From a checkpoint of a small mixture-of-experts model trained on Wikipedia: width 768.
Below are experts of layer 5 (counted from 0) of a mixture-of-experts language model. Rows are named up (a neuron's input weights, with its number), down (a neuron's output weights, with its number) and show model dimensions 720-767. Each number is 500 + 40 x the weight over its row's rms, rounded and kept within 0 to 999. Numbers have three digits each.
Before each expert's rows: "mostly gets" lists some tokens that are sent to it at least half of the time; "comes before" lists some tokens at least twice as common just after its tokens as in all text. This comes from a sample of Wikipedia text that the model never trained on. Tokens count by the router's weight.

# expert 60
mostly gets: " their", " His", " Synonyms", " Britain", " her", " Coordinates"
comes before: ",", ".", " of", " and", " in", "ing"
up0:460450481525511593520545511563432489502490548495502496527543486525481481435448495505458452520462495445534492521487493439441475464557484540480533
down0:492474505477614535532449527468532540425548554515541469510504543519495507420527521458499506518523459477486526495509538477490521474542509442409568
up1:553463564573515571486460592518530516438467562520417489472557566519429526537500525468499465521504512457495564492520489524515523468524446497555550
down1:514544468470448494566508511577492474461469462474497534504471471489560482524506457529488483551433463476464482514456537510466542510491528528500513
up2:457529525491468544477455529475503493533516486438485456547523576506473457500429500564534458557497533390494489441541493540537478538510468525469500
down2:426459520517441475541485502555547513446550523556494409607534521477533488540519474512485486519501506458507448522496466472516518520498513522457491

# expert 44
mostly gets: " million", " music", " political", " education", " government", " club"
comes before: " of", ".", ",", " and", " in", " to"
up0:439477547546469480559521468518508455461466500483474506401447520499514500458557547552505477536492542541479439496471401484497483515454527488539485
down0:471473484456447560504507508461561590465513523505472533493510415547528532523536495492548542534473515511524569488504572514534433522524509481466431
up1:478512580395507438455455447459517527474508485456508513456495557525500514527459453529447498523468453479572491566505529523506509496465497455513528
down1:508516466452503505492504501421447580486485454534433540566511490529636560462540559469487551544454486492582472489489485467459505476532489484552572
up2:483521481477475497514495508504488409510394570485539525539529488583412463474479591499456521462495470538462440541492469468551540434542504557483461
down2:476536520509485486523483452582503459526455541450500492515538493535534564491510522471491488559502420496545506510453577456453562500499510547516572

# expert 20
mostly gets: " ", " ENG", " MF", " US", "SA", " FW"
comes before: " |", ")", "O", "E", ";", "D"
up0:553469573564440477488491515442436510483457458540472492518511454526444489551493463558488486492404395502454509550537489509476534440440528515497456
down0:513530511525496519470497481493481546431469487439539522492497587489544511509478459477453520586492493533572469483458500509499468513553469476498490
up1:538541562485496477490525523545449518491494552524427446533527450400498499512529521553564442471539542515491453470467479501412502463499553570566574
down1:493575498491413449473463531522521547502481467462526491549523432469514515588500542566503487474510477462533489514484600552443557475515481529499462
up2:518503490588534517537489496536506484505474500479424547469486566560450453508535489516407520459499502462431484524587489544518489501537481424446539
down2:491483465456561526478482512465490494473477457528494486444550472539581501510502551496610525508485521453541441451443486477451457445513534532471440

# expert 15
mostly gets: " have", " been", " has", " had", " began", " won"
comes before: " a", " to", " the", " not", " been", " that"
up0:584474491516517537513488531448455411464490519503532477465559493547538500477589466465510454491493568513538463445493477445534510438471425450513469
down0:444570514508466513543488494522517527508545536462631449546442501552496470511542556568444480498440458516497486510472463514552513546575470560477513
up1:482508507474525508476498590452486434539446567527544412442452463484462489569498478521539550507413493512462468587491401539512508447524523426523511
down1:520514497516503521529539555500492446496459472484572503472496447473482520524464430452467504502487490457522501538468516464505490540464423449516523
up2:508551476431397544430448428506561507488548503482468494504507548498510591542504417575443542534518502408393536506533458520493494454453497538505459
down2:460486543477442538493581469518523419412478473499515521510515513496525551502503505469439484540498561463421502476445514531429515414502484481453526

# expert 5
mostly gets: " including", " has", " called", " had", " have", " like"
comes before: " the", " as", " a", " an", " \"", " by"
up0:521532528507514485544514536562497447494479481478404472473506523534446502461565523534492452454511528388550497490556507527515436430529455546428481
down0:490483553506555483466518496462481572490542455522486487474497454571507535446464482512498445433490488499532470486453520473515438529483475468511568
up1:482514516477483521493447543466445494505414472536526512467509483453479465535569500506456516521481526543486523488461535496504485504554538553480479
down1:496457422561502466434480505532469506502506526509523440474464470562471555565522479493524492460562530530479488552519534487495473449507431462491469
up2:513569491464493509553474554552489533503510514571531527536542445411491463468530519508517506453509496480497453443477461501492547458512422484617474
down2:537451464454418481438481550471532478525454524428485568541512444518562457531505526521463478522512571434484488543489550456520481475498494470550488

# expert 11
mostly gets: "′", " have", " been", " were", " −", " such"
comes before: " |", "W", "N", "0", "E", "4"
up0:531442504542469523430510588514522549506507454470519466437584543534496507561434505468554479489544474509562514446567511448516496478489545445498451
down0:468502468431464539520530551451521478415418488429526546530432572532549536475506466498509538583585577534466537549504551494493510464571559445537530
up1:509601483479498489493526484533452510490522480475510520530504493514529508451516503511542439513545555496536505514515512507557529466460526518525517
down1:444570500492484498546552541509518550491531420500578504527457459529537459470407481514522539515514520475509459543483553515444443554502504522439455
up2:497441520570480537558507534537469470508484506587484437495568551497483521482505533516488570490440566517432502532451474590506503490524505523500495
down2:451439450494536564498471475527511424500496544533530524521498522485452457481548491433468530505522497454542491448516460497534491448447412553532458

# expert 35
mostly gets: " but", " |", " (", "|---|---|---|---|---|---|", "|---|---|---|", "|---|---|---|---|"
comes before: "\n", " ", " 0", " 1", " 2", " 3"
up0:547441488577481504481544558529540541520476457456390469440472558468445507500490535577451554535493525457489536549496434430500500539526449548514576
down0:562500491490462504498513474475535495490469550570576513514421421469500463502541568475473512525561500497592495515500466529543521495494472461495555
up1:420513544518503504486478527524523503467433526537490490430455527474444518531485505506481520503485445507515481492555516455458432492513565534394470
down1:499536516509412491456552536498475432483516487493499559500460466529525486573495480456609532535492551520422559428513517460465526500465456498521477
up2:483573506415422540500508461537439428536481495483492438508514403511516551497501498495603478526486601421484457482457534511426437509524571488501589
down2:528490518520490513501462539464525479494437549516498466510535487540507539496495580549522530482490432453422498408461549529553461482563560477510542

# expert 3
mostly gets: " it", " who", " It", " has", "ner", " had"
comes before: " was", " is", " (", " has", " had", "'s"
up0:486437444460502519440517505534492499527529463486403572540515507521472438537499509487488490572573491529464540492468505384413472502536527478489515
down0:482441586500511493488491529494501538485463583481443453536513548485523471515528410447501564472463542526507483566511563520581510471555503422400489
up1:492457513523542598490466567451462464473457458476510525438487491450477512561486449460505410509507538537519537590488510415519507517469464524520555
down1:494522490480538488565530465456524513494493599491536467548530592543558449489594484533498509508469534515439418533433464518520495547548505457593538
up2:453492522467446437439453407563548431510514522493446494494456531558530528480461486562441522435479453495494463537510504560487500509461516580560506
down2:507451494546541604529496467470490530530497540530509526523508467529504522490573479501531566540453531496458474532460502440488486504552481509374519

# expert 29
mostly gets: " After", " At", "After", " throughout", " 2015", " many"
comes before: ",", ".", ")", " he", " –", "–"
up0:504525509527494412470500523503474503501525473524519409454454545508485546422532517518496485502497526464488592491492423460496469576552491526474505
down0:510506492514518576513519469587467530500442373531520532559499488541461469435510432460451435537529531503492453443545475535460520492488559516438570
up1:596454479493633441380512485567454494417460473500517504489542395472573516482448572517473507473486525488480518410516535521459492394500536502438540
down1:515511470503421520476525482468513559521555495484468510570514525533558513514431494459499502463520518459514447545549544467568480535482418550473543
up2:546483503435525524518562408514474552502515514443469561472520545468505480482531504524423589496535500468545454516404545485490501520555491530470576
down2:490568506470464421577518534514432565517471490509427483479529522468513534480472536523436464505508543535527488553492483455531493499450617507553516

# expert 50
mostly gets: " Texas", " Australia", " Mexico", "See", " Canada", " Carolina"
comes before: " |", ".", ",", ";", " in", ")"
up0:483486521623476465498517494540500537509564502450549510488563501507483534520480496557475467506558476476539579475459552525468495550497506577502521
down0:523484557623492555471474488538505479518420566476487494490563502481501542567459510517459475530483603584471493499493571507520593522488532412504527
up1:507494506513558515400542395516423405484536543480501514458629476488498513523513532463529519565490501502537529559494489567489481450522515484489408
down1:510500560453438466508469490466513474537554490519503535459410528504511432481518528588601539440531478465524521506468536437492483514571473524473513
up2:493503411511504524477442495515503493497480494528405495521491528480545485547534524544519516496566513555490461445422479580571433482477427551413529
down2:492481524486536472533460471546546458484524533515559422502495502562450446580495478534520511515469500497560510549431461562517544419497539522468544

# expert 52
mostly gets: "\".", ").", ".\"", "See", " ===", " Animalia"
comes before: ":", "=", "==", "===", "Personal", " also"
up0:444482547479438493477442518554503492481503491403514504431439497531500470551482470515568486458585442500543473439534500495595548530474507444458553
down0:480478427525502552546470508525484485465479568463474543441434502505493521472487458515565519483527444523481496494461595412440447501499464486551537
up1:495534451484578528508547531547535531491496441505555471509459471481473542450446500564405457448545532483599439455512509506495481468592515524476541
down1:447568483496488537504506530426531532639438522452456500514510544503455551466469485505480544517483527466531509460504537484565492461522481532442580
up2:527509469467469518550445537526475513566464515506497542502512456518495455499436464485513533445536527509516562454631453513542459500516480463465544
down2:494461483539555572483457544521561485554536444533528546440487570483452535515415455479454463391494527507560513465445520484501480514444508391482587

# expert 49
mostly gets: " Texas", " Australia", " York", " Mexico", " Canada", " California"
comes before: " |", ",", ";", ".", ")", " ("
up0:541479522502537466465508472516510515566502551424520496513456558553480460504495439526523496508464483530533460543440566498443544483508502549507450
down0:541527488508449499527482491443410507554496500538504469503454481462410496424526429533579554489528524501478456474577452540448530502525471502396487
up1:528409509559539448459510584517497471529492495503550504489559508534513479487536501508497499451541409506514448438483478485410597416477392523430436
down1:475489532490467561534536467482495525513496487472513529566480543483478503489495428448449518555495512422432498518563582558476487510471544445442476
up2:434580491476514491424508536462514524511511515481436496483477458508516477494485523535480589541504530508492512537464464579479532494575533536568581
down2:571466506538449478551498499481481526497551518434452465472503530485477513485589548502485465468441602539480434431513446487450495457415486457463525

# expert 14
mostly gets: " called", " began", " became", " wrote", " went", " become"
comes before: " the", " to", " a", " his", " that", " in"
up0:537495508432535519563454488511468432528526494474532496507496521537465452484507507515489496529521568547442544460524525477518458518450587467530494
down0:450496525489488477492511523507524438494507472499480441450515538493537550487558498479480481560518545477506542502506547443527542448435506480484563
up1:496540542462468501525549522458448549473541443513513453456543541488490506454499544544506547523519488516523483544460543485560560479472486488467520
down1:493427594510538500500493520452529504469485454529526400582548571478476501464455561524510466488457570510453566519427437542531429471575564547449492
up2:521532427462503465549423497458506473462544469422557489437574502492541444513472568548376551476500517517520424503525539602439522511537536533476500
down2:484500503523547493563529523503411490509518455477444553443377575505526504475470603492477461484411514442497451563536566507507488539510495515495498

# expert 25
mostly gets: " at", " during", " several", " until", " At", " many"
comes before: " the", " a", " an", " least", " his", " American"
up0:562485460509581488468581547535485499541466470518477510443458547486525490438477455570555509505487522468556507472470510533519463594562518546533521
down0:567530434455520451522453479505458489513540445495438515465492539498517420509479490484498489456507499455483501478511521500475508507494425502520529
up1:509530576499512498521479499463445465532535504472553482471523451547512514489501520468522553515498501521447524471575566474499506399436403487524474
down1:530493525546475468555503519473543539435561488478486464461533588479496490473591510401506471497458519560405502501490514541437545509553496532498542
up2:492474451492516472488529504466405548536583514550481514466549479553479429470486617497561447435426537543495572482516447451461504475466464516559495
down2:513497517505391556558484527538407523511473456479500546527500427539481502451531483482503495562490512536427445456506536491426424476427495521456515

# expert 55
mostly gets: " ===", " ==", "\",", "\".", ".\"", "),"
comes before: "\n", " The", "==", " In", " He", "The"
up0:482549481548508473487520494394469486488469440523532563459538517541423513527442522520487459514537506484492536509449507501518521379594548546520477
down0:499418534471444583508478515624464561420479510465533542563441467523556495505536504466452488510483599444546526494492537424459533526425429485505495
up1:537567505550523495461538489492521470512463461480571448491490482485490534447535528474481467501533478463455498495488480545495495485468503530489546
down1:587478429488465467455525477405477500531494535497426568375581517505519527586535506434516496496511540522481520476520470513493516458529500455445508
up2:498539590551495476486509503475481525506471469517430524510505503491451452555514505454549507540483462560406568572494522494524456472607435489522484
down2:519467490493514531456428447508502502505506504480482504515475488484487421560515536543550449457474526464578488515523485469396590530414567470451518

# expert 0
mostly gets: ");", "%)", ")", " become", "ić", "ker"
comes before: "\n", " |", " =", " (", " is", " /"
up0:441495516487411530560479507512507550525495545441445484451517511484499470572518464471462519558509587527529504441582434574449522472493514578500460
down0:529553522456532447606491500453506533458466532500433505545474488446570441535494517518527495449543480441495470502474492579482533509512578537520501
up1:520425528483482517461557442539488501449566436514525476597538518455535489472512487476493521515446452517517492534528444520525488472509475522501518
down1:506514485443425581545418409467562470500490511558468540506515522512537515498567502474524513522551520432477500526458530527469453457478483472475530
up2:471468449521512472555499445484509477531524447569393519483514544496514505507536466528502442490492563468510477539468481397468512502431471533455505
down2:545528436460525455467544540574468462558466500498542493477506464491501556547422494468527514537497473463483529478490522494479554561486495428440530

# expert 17
mostly gets: " ENG", "\"", " MF", " series", " NY", " Series"
comes before: ",", " (", "\"", ")", "'s", " was"
up0:508510542556539476474511494485509556522517449435513498477400566446479575404412497431506538467457515513468515546503430540573530554508611478474526
down0:486535527526511483474510443508508490456457535493527472536522418521508569532466487549540456540504564486552475524534413467571510485473533491508426
up1:462495539497470493503510479546559551465504444558499475443388602525578562440496478531482504527457519423500443564454468458515476530544532535510550
down1:497484431571516513523467508427477482433541478540577515597520476525508462549474510480493530487526459466559509522525400504453575508460510431548463
up2:515480513460447510462499482521488523505449541418491478480494473489556480455453497513561492469484475520545534551515476549452535530457511459432478
down2:492516554513513405477478522470463516484503464552541477516477446564519451497494480505562529480517524511530477526571552576468466483541484521581520

# expert 13
mostly gets: "ner", " William", " Robert", "han", "ara", "ka"
comes before: ",", " (", "'s", " =", "\"", "i"
up0:527513501511476558425482567458508506512439434456473432544532554484509489428467578484498493511517459531511544451551401567533559576482477459422498
down0:521475475554575516431482491451463490514525494548573507498504533575421478586491485463573471486583585579452501571469536502507484549488506582461479
up1:491506433498525543536469489551502500478575506566458409510582540567497520482477457463513529504526450477546431491478566478435429517475469544499623
down1:510525462438545452501494494450479538486565487532486488474539449517523531474489505406502494518492514454534456546528511486512435569583476514504565
up2:512488484496470470511454442422505439544503543459532467526515513538602489468430485489434425506452470523474456469445483573553533468560539452444515
down2:496453493546447534502535407497537531435503506490441535462613495465535501525484445572524438446486595527416471484476512488482576501547455444484475

# expert 12
mostly gets: " it", " such", ");"
comes before: "-", "|", "\n", "=", "===", "See"
up0:533503490495495505564470459509519554479480428468537539574463486534582479508508487568496482556453566437479449483573565478542516542468516467467502
down0:501473534407481576518529539514546475396463495504531495561600452488497512436550481510537502573486437534478509467522591528488533555514475559485534
up1:529525522555449469487480529444488526488396529531456395446620475527567534450479467487536558467500461568460525477532553487486473501533487460534489
down1:425513503440445508472572476470495540481598435470484469537467557499462541541486590498509509517448444580440550474532521521511493503504508481469510
up2:536437442467527455549512609506459492548542506510490516524457481472548556483472510474503595524534488492507461441572457446498476473545541525523521
down2:498479423485511489561458543443469462472552545514486466533471457465470516527526535492503434480436570505526515483508466520506551464499488522484527

# expert 39
mostly gets: " music", "|---|---|---|---|---|---|", "|---|---|---|", "|---|---|---|---|", " population", "|---|---|---|---|---|"
comes before: " |", ":", " (", ";", ")", " –"
up0:487527571550463506471489484516524495533537510500497514434535493542509573519475486532485494480521539541478462420489481460474494486487548486505488
down0:507499479477570497448461537450559539484570522552575460460439520490516514442520475490429575507483461503488498506473523529517553500534476439452473
up1:447563448537539456515553465469498474586462520527512483534484435529510495513488432527499539550576486476537522505488469506493552412535481510492513
down1:528507574494460472478449476487519560500458584564557529486514445566414528430504508490502532506454456504484552520513543483538502486452471481458543
up2:598524540471428436495521504484498496448443505468549476499502501496486506504521518494483477488475549485410471522516507495438509587468475463520533
down2:559561473432471512506513569478453443539543502510513480534429553395505550488571618512543480408515497522385483470472453624539511463532548463520532

# expert 18
mostly gets: "In", " In", "_", " ", " JPL", "_{"
comes before: ".", " /", "°", "′", " JPL", "00"
up0:477493460445478529518453506466480460543462569485505488462508596496460561491544495504535612504448489486491495493458511437480474509503495481432448
down0:497505442531544531458508505516500555523470520530499527546509507539521519545413482510484529512421508582516507596467507551439483538437556465524520
up1:531491519500572414561423537396553541570506466505429463443579517464493433489436483546487506428504521498469470508439513455479466443480525546448523
down1:458463481475470505423506528500467554502510489466553523581447534483501574526524480480518489558491488507459550486540510445466536467520515581459495
up2:502457569494494515499469557541492482486478484546510543511532524463521444461522550465477479519506530515443493548502500533423469471544485521503540
down2:506472487487502493489481481443494430504434556483515423480465477485499509507497512557511477565389525452482437513482554430471509500431506537530521

# expert 46
mostly gets: " music", " political", " education", "|---|---|---|---|---|---|", " government", " social"
comes before: " of", " and", ",", ".", " ==", " in"
up0:473533521535466550530487493525454469520552540534467515501485470531491554473552554575559520503446463526480484526514447557515378505538515518481499
down0:522561422469509494449547425498497488536556544509488573441457462554436494519501479578466506475519477484461500543436525465509497543524475531511487
up1:498497480561457509533543564485506516481488548461499493500473512479510464490586525516510558430436452461448507542510456554478462457505502511494512
down1:450588579435506466478498426497521453486546530456533411558544559552542440432582574510535473516493452466455541456525513478468406546562490509481465
up2:403495469522524480518593469581494477495524435444460558484484483417538548480517549518462556523517474482495503517510460541523493503459517502491483
down2:486505510509557492493536489444498446554491515505419489482386459462445526484561502518563476442565480513454484521428522433465556520478503514482514

# expert 16
mostly gets: " during", " at", " until", " in", "In", " After"
comes before: " the", " a", " his", " March", " its", " their"
up0:541481482494525423478574455500458478493506494487571525487602495443504497425449583515526445455493541487555507449557411493498496427490465522529497
down0:583496487466550471523439584544443491548493509544440514489518534506496562518522498417440542503442496498512500451495506495462500460568436568505454
up1:467539513501455507511489481407538416441536515511527574477552511493483544433473526531506529468535479438436502385502485465522495469490513494382404
down1:490499506463522520581550469464526518542549550442409547515491502518511471440490555471447436452538547459460492456542490376479453443431531472444467
up2:493546458477505530466486557536472505460517495481494475530508443476545526564495496473415510558491523499503533488461528517513489495473472504559456
down2:467492503513525500536475595466508510511484481510452502505499579557450532527483496554456501578550431525443477421472484562522487473471440502509486

# expert 47
mostly gets: " million", "000", "29", "21", "80", "500"
comes before: " |", "%", ")", "–", ".", ";"
up0:489501500481447495505572570553480484478504464439476446472498550457520549465495498460529433495510480472477487476589520511484435522462497530518485
down0:519553493503475478521462497497543501484522473490567575572457495538511519535488515503503462493506469453466478547515547504497496524563537585528495
up1:397530493555483495516495462567464528523426479443520499478543510462525612524505520486507512517476477507505538458454557537497540473551463537533503
down1:547533567536448543511482519472552547541489493583462499466509463537567481512534467442541530521538381441507496559552550485536468473425577464565444
up2:559542552473538508469452439535529540557501534485484559482532453485460449465480521453486491504468506495512542490482518430508526542507472484556518
down2:544433524537567414469504469543481564503473524533533518530528491574546503556504485463467488483539534510466529563452610554533558515649449491571475

# expert 30
mostly gets: " ENG", " RUS", " 2009", " album", " 2015", " 2023"
comes before: "–", " |", ")", "s", "),", ":"
up0:509524436470459560512490514531493482472495439478484488503405548465509508473528526465541526523482522537490503482525453451522510570417531514456509
down0:510497491506507483495509494509478417568516494509581496563459473514533477461516530481494515544515529462496485531548544454518456499476555506462471
up1:480522441480474478558510434501457461527508452411519518489591585590551510508502500519515527482444482466550634441448568517433495529546431603478539
down1:492530497522469572439495538483426539539438465494521474610507548535480516549495477555547470469521488460536485497437452486558493538505569485580560
up2:501541575464522490491555530475505469469464473473510430459505467440432494475441521536523465431556502475538514508490583551453455490540486493502488
down2:488537515504484526495460462505472464507554521519464537526549523438470504491485514465504495533560452533590454488526532504540514493516521435478536